python train.py --n_layer=18 --n_experts=64 --d_shared_expert=256 --moe_layers=[2, 3, 4, 5, 6, 7, 8, 9, 10, 11, 12, 13, 14, 15, 16, 17] --routed_scale=1.0 --balance_bias=false --groups_per_token=2 --tie_embeddings=false --lr=0.00066 --grad_clip=1.0 --dataset="wikipedia_en"
Below are experts of layer 4 (counted from 0) of a mixture-of-experts language model. Rows are named router (the router's row for the expert), gate (a neuron's input weights, with its number), up (a neuron's input weights, with its number), down (a neuron's output weights, with its number) and show model dimensions 256-319. Each number is 500 + 50 x the weight over its row's rms, rounded and kept within 0 to 999. Numbers have three digits each.
After each expert's rows: "mostly gets" lists some tokens that are sent to it at least half of the time. This comes from a sample of Wikipedia text that the model never trained on.

# expert 51
router:444449501436436446458504483535438454456594394453505514474488517469483576495418535511427555475548465413480527441490499536474411490462541532509526425392533451472486487445451507554554475546503489
gate0:566560470529588496483580538421474451477515519624609469473516530490502517472509551490470535622466475504541418425537476434545556481496409476539567537531486530471519555581529507386544523623583522
up0:474453565483515500548502486545536511431389578512601570498535488572496491512540440456481610569468430516562476451545406465613516548505566435479547431564470574519497518533508544520530440523486425
down0:468413564565489512464578526462493487560488444559411522512444483520477442473457527541559487464489534509446451475472471534502474418463491478474500523434570547528432482507572573478490529476560481
gate1:583487553521546625434564521440515550532489484515484541471472378510511524532462406499614437443487473524536443507437488463422528474444514483468458520448462489448535474470524432526454499466448493
up1:519546455528540532467529433483524497547461569521553519542466515468385487503612378569517533423483493448508546592484495512463494414443507421436490456459517537488614486660460548493490531484442540
down1:468530490551537498491478520431532496446464489557513541579549390521449467528554438565610476403484487573460521427485491521539512534485547515454527525495510583538468549534456553659470584490517483
gate2:559530537514507467539420536440487440567454512463519451530521434437514442491509555508489535613484544490494478441573471518560502464496523535550548506433450553486521504575422487480437434426512507
up2:578451555526453485417533522472610552502475423564442504442616489478547496532489467509469565513496487562516535497495505537412510455499451488387451451514518520501507433479553496516551476476504491
down2:541482471514493503531491517470504452550507568426473488457518467497462535462494551539543440472528582515536482405516440476536550484502469526470553460520476619514440511531440506575537484439427453
gate3:487529505501477412441505424445494593418523500585537469543503482508490469518351415499482499519474440560603413478440561527472505537561545506467433506590497489478572433396419517453501471504517508
up3:451461519530496557587437509516430431574522488495424400458431555425491528555560583539526411496501502450510477573488579427474577403420515505549507481474454581535518521638607495553555517504468583
down3:507486539374459459491559536547519508516496449525537520472578560491510501567454531485458534438457534476474554545530536560581476538507522475423464460486575557561601433515603426534484493510500477
gate4:529483466577454562429433530501513443478569508458487549465609519585523492516513450563425423457466552518519508453470481493616483467458462489412474491496534600495482449426588500517570554546564506
up4:483453511525520509519487379520545508563509502511549405518463495474516510545430461413463488543450461411490421545518481465548556419461455488538487459514501483534505437443400449380536407555478467
down4:439491451479545577466493526519479544547496483471579595514441474562558462398574536477459470469515453458494545503455544405484529488468595522482549565427480548492468512487525546527601470470458438
mostly gets: " Angeles", "utions", " Prix", "enger", "alam", "ember"

# expert 14
router:549538512429483547529591481485516515464503497566500497562651486485515532565556476447488439464474510430505505533541558488525496535470473516505535569566534496449460467457598462453449487549441474
gate0:564460523455496471482431494507484581529495501506492457557432582488499503564537556563449473460437513498581466517443506482533508544471511528471503482506513531536476430564608532461461481535528463
up0:575468424472499456515454556499500507523550453541529550519468560564441476548496444574461457441466520482548391499454508490587497517440541577422471454459474547566460407561559520537437409591433472
down0:551547563512454527450477435577436489572555516452503598491544538595591498558498547533588529517462559482517504503584430472477544511373589573561475492506528464427555537542570520382482550487446537
gate1:554539522507464441453514505499485483506542431560448485453491480476491555557542596488410509505607611530588520427512448514573474499506525520406494512416481538544449435472450557431483512475519539
up1:525621492501494433486618494480504533523445533425549576465507506594476496559479500513515523403483511464559497533518524539546544516523511544459552497490533512553390500459397462480443504447432461
down1:563462529580538407506392440462587529446503526550452479446498463418525511515516497444513508433367413491523441562477482507491592531525570538443581516496486444405439524560530462529486519475465536
gate2:467546568524471576537565474573516459452457491457557447515576521569365539501490539506532447414470456453459486543549465592513454402560457490462578492602519493527480485486397435460432466560539554
up2:529499603558414435508534438463487588505484610456491494492532478492442507532437480496493435585528559509485545491505568492499527431583525429537518536566446414511459620529407450526426585590566443
down2:448556508503560503484567459455536507540556548470497480429399475572460571435420514423540533520563473429590563533537520536373492498568521479408544574567553569479507517552526474516467510432416494
gate3:413503541480516577448538536486453428408454501559556557526520528530492575469506493490500503447455558434597459508445472564491451539547408541590526456460532467472498436437482549425489644482553563
up3:473488493526486556503536445504502557542465558464507535513477512523424452433451567606520513459510478523530509557415530500505432541481504541420455455522458487498524380480513516529402423543396431
down3:526421544492508511561424457626447478502469514503555542512540421535504458509446486507515506543455553490547554490438545429534488384541491531470546471638523553391535607440554571585430517553464505
gate4:542458484499437440505487479526561382428529455554510551511523573485511509412482520526617496530546557586531400435494490474482505479453547515529525460454522476445472522526541535494609485579545461
up4:543559461542542480444555464432581492418521558493511491541514460460579502486534470435524468449546432434434474494548472380627527471597451580372467526448496521536539533450587503560549514477547475
down4:501509480463564603545459532531523548541521589570487552464476541528522466441551509538567473485470430495468484506551401530499550533522469454455537526534485491536451534508552387516495437577377471
mostly gets: " marriage", " security", " Justice", "oice", " Visual", " justice"

# expert 31
router:462572551484570468531441450501461475453461580528547520511521446507466403490471530557382608508537522576512567520478455514513449552521568513543517451427468489457472466446536462468562557540485503
gate0:497429499517526485528446506513565476553539532604519480415569537501596589498471495466555448559504565516494502500476513496522478502456562439504518566547457581434463539489495424449451427474494463
up0:543522490501553463452411528475488498544600544491531539471567538457574572442483446429539565533580537565463435541435529530457493480496500490539514460554487591450441484531362447543509417466457518
down0:495474559581519504433422465426548488593524507436420561507458560449610568503537455481482537559579584526473493517486509485544519482432583621517509538442508474441530515405470462543569455508503458
gate1:523520565497486481416494482511606411450459494540507474553492418589518464485427563603491415570586478512427499459504479535483511505482529473504488557451460524524583556415504503519462553497489489
up1:519485515480511447443444418543579459418421513448547507521508467525501452508475517530520431576491465562454384436487540548456483518436542439516493603443450471538598530429497476495490546531519458
down1:471562418475503584404508511528532432453542458489527501438493477553541428510458549511535426490522477546508456520545607514495494462475531493473596425474780515582471477495438493507527531423485500
gate2:420444544489503506495559525544490472517442476491469488460390510416499504486431490539498330538535487545478531494525545463523519528413494465457402486464611476513528570521540532452444466508488458
up2:385490505542529586502506511577425450472491531470584529562481563466512570481472527478453526511535524533563554455555558403599575495517513492583456553536605495466552501508540451548501535470487527
down2:512506565507502499565535568493490592518451534426496467519425478487465567581545529481537523483447520621507478540437504460493621495476507569466528471423511554590509613434467512356498379483555535
gate3:518516467480527453462475413470546453492424508512486570504550516507533452437546484500581579489524400593542580521558444504433479570523496542559399596496529490442567546505607494505439491472448522
up3:515528472543583505504568520672523558559544495559434490508478488469507553438530552532530422497528568496602453415434571495409511466546530398455532538481393503494557501491437501535502530463528501
down3:384531547464550505478469487486529548461486532579575582570490410395418478389552517528434522475499501514519523505521499508611496427349494444534472448484464557506485434594471505546566550514429441
gate4:454336557504569494519466460505536548550512562505481453516463533521460479541621440539491521504446449496405464510586379485562491409426532543487523488399460426429409455518487531492488439519545447
up4:551545492454428524449449480414546470598464478485426488577456468566525454500516513528398579490521451502547503417575523527547548480474458440497386528559522505514533544522496444521497499490445576
down4:504487391506450573535486542413518458504476560465435393541543501514466538477543479484540497510533414504522442599572567523505474462473433555515554410479575436500494539465450520486470493490492470
mostly gets: " get", " brought", " got", " gets", " graduated", " bring"

# expert 21
router:558492504466493498477492498542427462469554454526460419592379575423522532483507473444553463492409547607437530563519525554523453532433499487507407507586550534536534499435497442455488409494410609
gate0:534504433452457518486536513615449490509515435550481502585458526501517395460505498523568546497483505539457524370480562511463459406580580462511517543469581532523511575487508465502490485493440513
up0:548512543436538445547536521580497432490406468375490499527551586420457506451613545513528608520505539416469563505416542491582467444499408520534525481510549538465493591473499469493440562488578595
down0:499429533469525505444493385573379500516520552499474567434499347534515523536474483524470441480396510521519561520551504467403473454408504533542544514486537481490549518597386460477474551476523591
gate1:542389556507499524578471520511598444476493627489455491493527464474594484485515464429532587569550582453487497521534500511531477367523516564418511587505503485582481444370483505522471462472543422
up1:560598472495514490445487495544483469456576448484447493543487502506469430587402541446412512442540454484521527434373598476463516421451466457542528444450537481480568498506532496567499462559489439
down1:500432577547465425572468518461488449533454585558472475478494583383421529516535524465516443484484531532562504434415543503459550527540496469528461501530496539556472462480477556548510427493513622
gate2:585515538532428496486512517439449509513491479534424503570475461472516509492419571578522481538517545501476501501499393552458602457438517457532583460503524471521499511493457468408508563476516514
up2:430556416595533501520520567474475549464487598523551518492433543599457484514545448426531500521548381497524540460431526445415554546479457595612450517590517462467500568518570511501556471583451581
down2:603484459561538352505475552596593499458566429474588529445458582413453517420532489446517492455497489439483554501438486482509519452441536451506455493618397539549523538553540460614454502578551461
gate3:431511537438501489477548496516423504539409514479606513591485462462566529526515465562511552456517401506418488579458536582535459443556438531549569444475472509599574475431370519447487426489536447
up3:541439509482473577559467429447479510588543582452448462516537450515476536503513447519476503478575456436472552554430537439592483412550501479470568495502455420542610590422492489504553434408507526
down3:552489457442438519470503500580500444558522559465484541535484502486554414538487550516517547515521450492482511527514509552447451514478574514445519458389433398516382495438518466470465494519431537
gate4:525483540458528575491553439387599462438468514490580546497528447522494378507456370492562548482570530581562400545537509571347531471554505560427517508500467488544457492467549499517566490528448503
up4:558490514499539456457485481399512474389485469504532381493466530520461488441526476432527462511543521529570527423518561502531482543639492564510463529663470458496531567593450554548496401477471471
down4:486550533431512466573440423477494470559509506530444451558535509561431521474464490447446550525526587514480485552448554444497472495508415466504507616616540572404529531582537520545523435548500560
mostly gets: "|---|---|---|---|---|\n", " Starring", " singer", " think", " band", " determine"

# expert 30
router:543469542526516503446487485442541520608412427519452516439459534449507486456473481513539347499527533444450437533498467512555552531531532445460471409427517512534580459540474513531547478454535487
gate0:497435444424496473442561625403419597557538520454490398536457563502507657543530491534522515366424503519512558506478505538513455467487432463442580505525481583456519555517491556498499439533528478
up0:490469520384503571456399498473390535481529546477469480458347485564399546567474471554546459419412545435549589580469507497548505403503379471500500491469481559512627547467509546490503564548439505
down0:426550589505525586517543446543521438552454564497569406518492484532532482482511573493436541491505363452601509543507503504576489494426474526494520535530595595512515530553446468447507464428576482
gate1:498504502508548465493421418510483467411465476441412510597435446482602470568526432522457529419497489540536419483494472538530581545556533518531543443524465532405452456497386403546518518495584445
up1:525490499508559458429396410458454445417441480525449519595470448469523451580524442462427478495451522545563454478584455515611567430572515505613451516507468495437415452549443444441467519490557474
down1:501525524518556452450617495514431554505477472481501532482472513505549397504492448516525460602467533455488510530598559605575378539509423435508512452475511633556462499354515463480469546537515548
gate2:594561432453495403498542498523586549523515512532477496539513446481556531481525485482533477546449575517507452436475588399379479459488522467429495554568507465471505448467591459506487569563500503
up2:445519482547544398527545382355462562485459449551431598549567540549573383442582441550526521526503430519483491576544429546456495545452562488521468566483525388493505481514555479451471441502531533
down2:465482513548416531481539486446373435466551508516425511435484510439456430421500511581481516470552500555386526517468603529387452488497454531541515487450472522546426524536544469477597446457583522
gate3:510525466558462417563470446410493470472432487552533584512526429515472561538586405486518527535536496427497418505499433516513515511591471366481520482531509495506548532515530548506474493500546507
up3:494476512484472378413511527428406583436469476444574571475439590512519497461511489558488442482502535458434537510532566616513578527410506572540410409435565521427476491502480535569552512451513467
down3:428462491600575520512462523523461546501524545556468445456503423484530496456515435619424533459580576515481549454541530440530522505473438521458493500462595564480472481398461484544428524602522462
gate4:449435461464601473537538605477498433508551457536502486548472568439453492483483490486514446429661527501365419498517497420506483542480449578457405459478448502551512525533509593518555598519577504
up4:525379476469574414549484501487478536566530436617387427574509531465504521475522457480501467403550517484436400479494481404500507487436550552535447412459463457573543508526500532501569545498520533
down4:564451488450547436481490495396543467464444530547521537548510419520522539507396575484492462536497519634388407435522463590579547439493463584485491506469602513473451477498528554505498507493450432
mostly gets: " appears", "Description", "Genus", " UTC", "Plot", " Synonyms"

# expert 5
router:499449385521467500543408555463485459494474550514486559607522525476474592466454562471450484475584443438505487516433519540556463459468502497514612507503529584601387481575453398592506473457546554
gate0:599425496468463570503511529526442475497477432522480457530454533540561533462500580570468533399584430487457424448463414514373498507472438485484381460500528518368483471550484493515530509488496571
up0:537558445510522525433470648539490468512490548521480525444463362511450583429545437498464507431546461578517533547506563523523489480580602491383469585578503516509431590539582492501557509544538479
down0:467514483486434442401579450540496474452466498533383584487467496566480526421553401481608496465483495420483564632491499502591477563488477434561534477526530557476557535519462585496486511469477555
gate1:473639456529534450382531523457431520568535427532535516464394507526472509512513445441576427480589547452447475477520485420413428465497502456541386553583500524625566608477522478505497459499507469
up1:485478579522472507501514515472548541407481550435513533587599494436536440472513480492468439520466501549581481442499496566482530468500567563509504521498539477452498380526521477448401498563392513
down1:447459518588506517504450440445525499451531597509561508460519501498514394458565553437534555549481564536591426373431359468464618414467414507467502440463423518402474520457515457467541471560499431
gate2:459483402503466470527528461494508581554494465473351481491407624533431513519555457492495471528540413582424437497524458498491525497468451411535563504501416463497474491459509530458460509533443520
up2:583429517513441548450563488428536448507532585563439534534508455555479516453574506506487529439480504426541499421452456480482432497495479528415512479483535538433527461474487570507502557544519544
down2:484498532525592506525572519481543438528512545467437519569516516432536521497495504468483535503432531542464462598435565468474567609444479559441520430451542535380484455497389606510428495508549492
gate3:495519486517539494519474468451483539522513449537620532484479514483467497525598432444476497519545415483534553452484499471526514559559390442475527529475447515478467515473506532477594490628534469
up3:448501421515495476537495486403423465505515433491482481472482448543528440511549514461502497540557504564538548525450505425545543506550415481536542430444544542447459626530519477576444489565506444
down3:560422553544555482492594482431469542533472542435517490471534515495459533526584468558602461481634503492484527538506579453405468524520488578511584541547544483500450509481464504601546469494492513
gate4:497457423515465455491518505479483464496493521476550476466477422522464561479521489562423504453504523501533534577492451514533473502440466486443538532476606501494519510517502503597532523493510562
up4:530423447540557448492494573524447568516522504548545576518485498514485430530441473554492548535440500554427493534483504486502582495534515492507521450370578488478573461627425573512604538507490539
down4:501445533502460424479504452498510405498470604557499512502409420533479500451573396548538479595630463466507458546495477496486410484488452560487522407496582567489493517459437562512593410539601552
mostly gets: " Kelly", "rex", "onny", " Kal", "'H", " Kyle"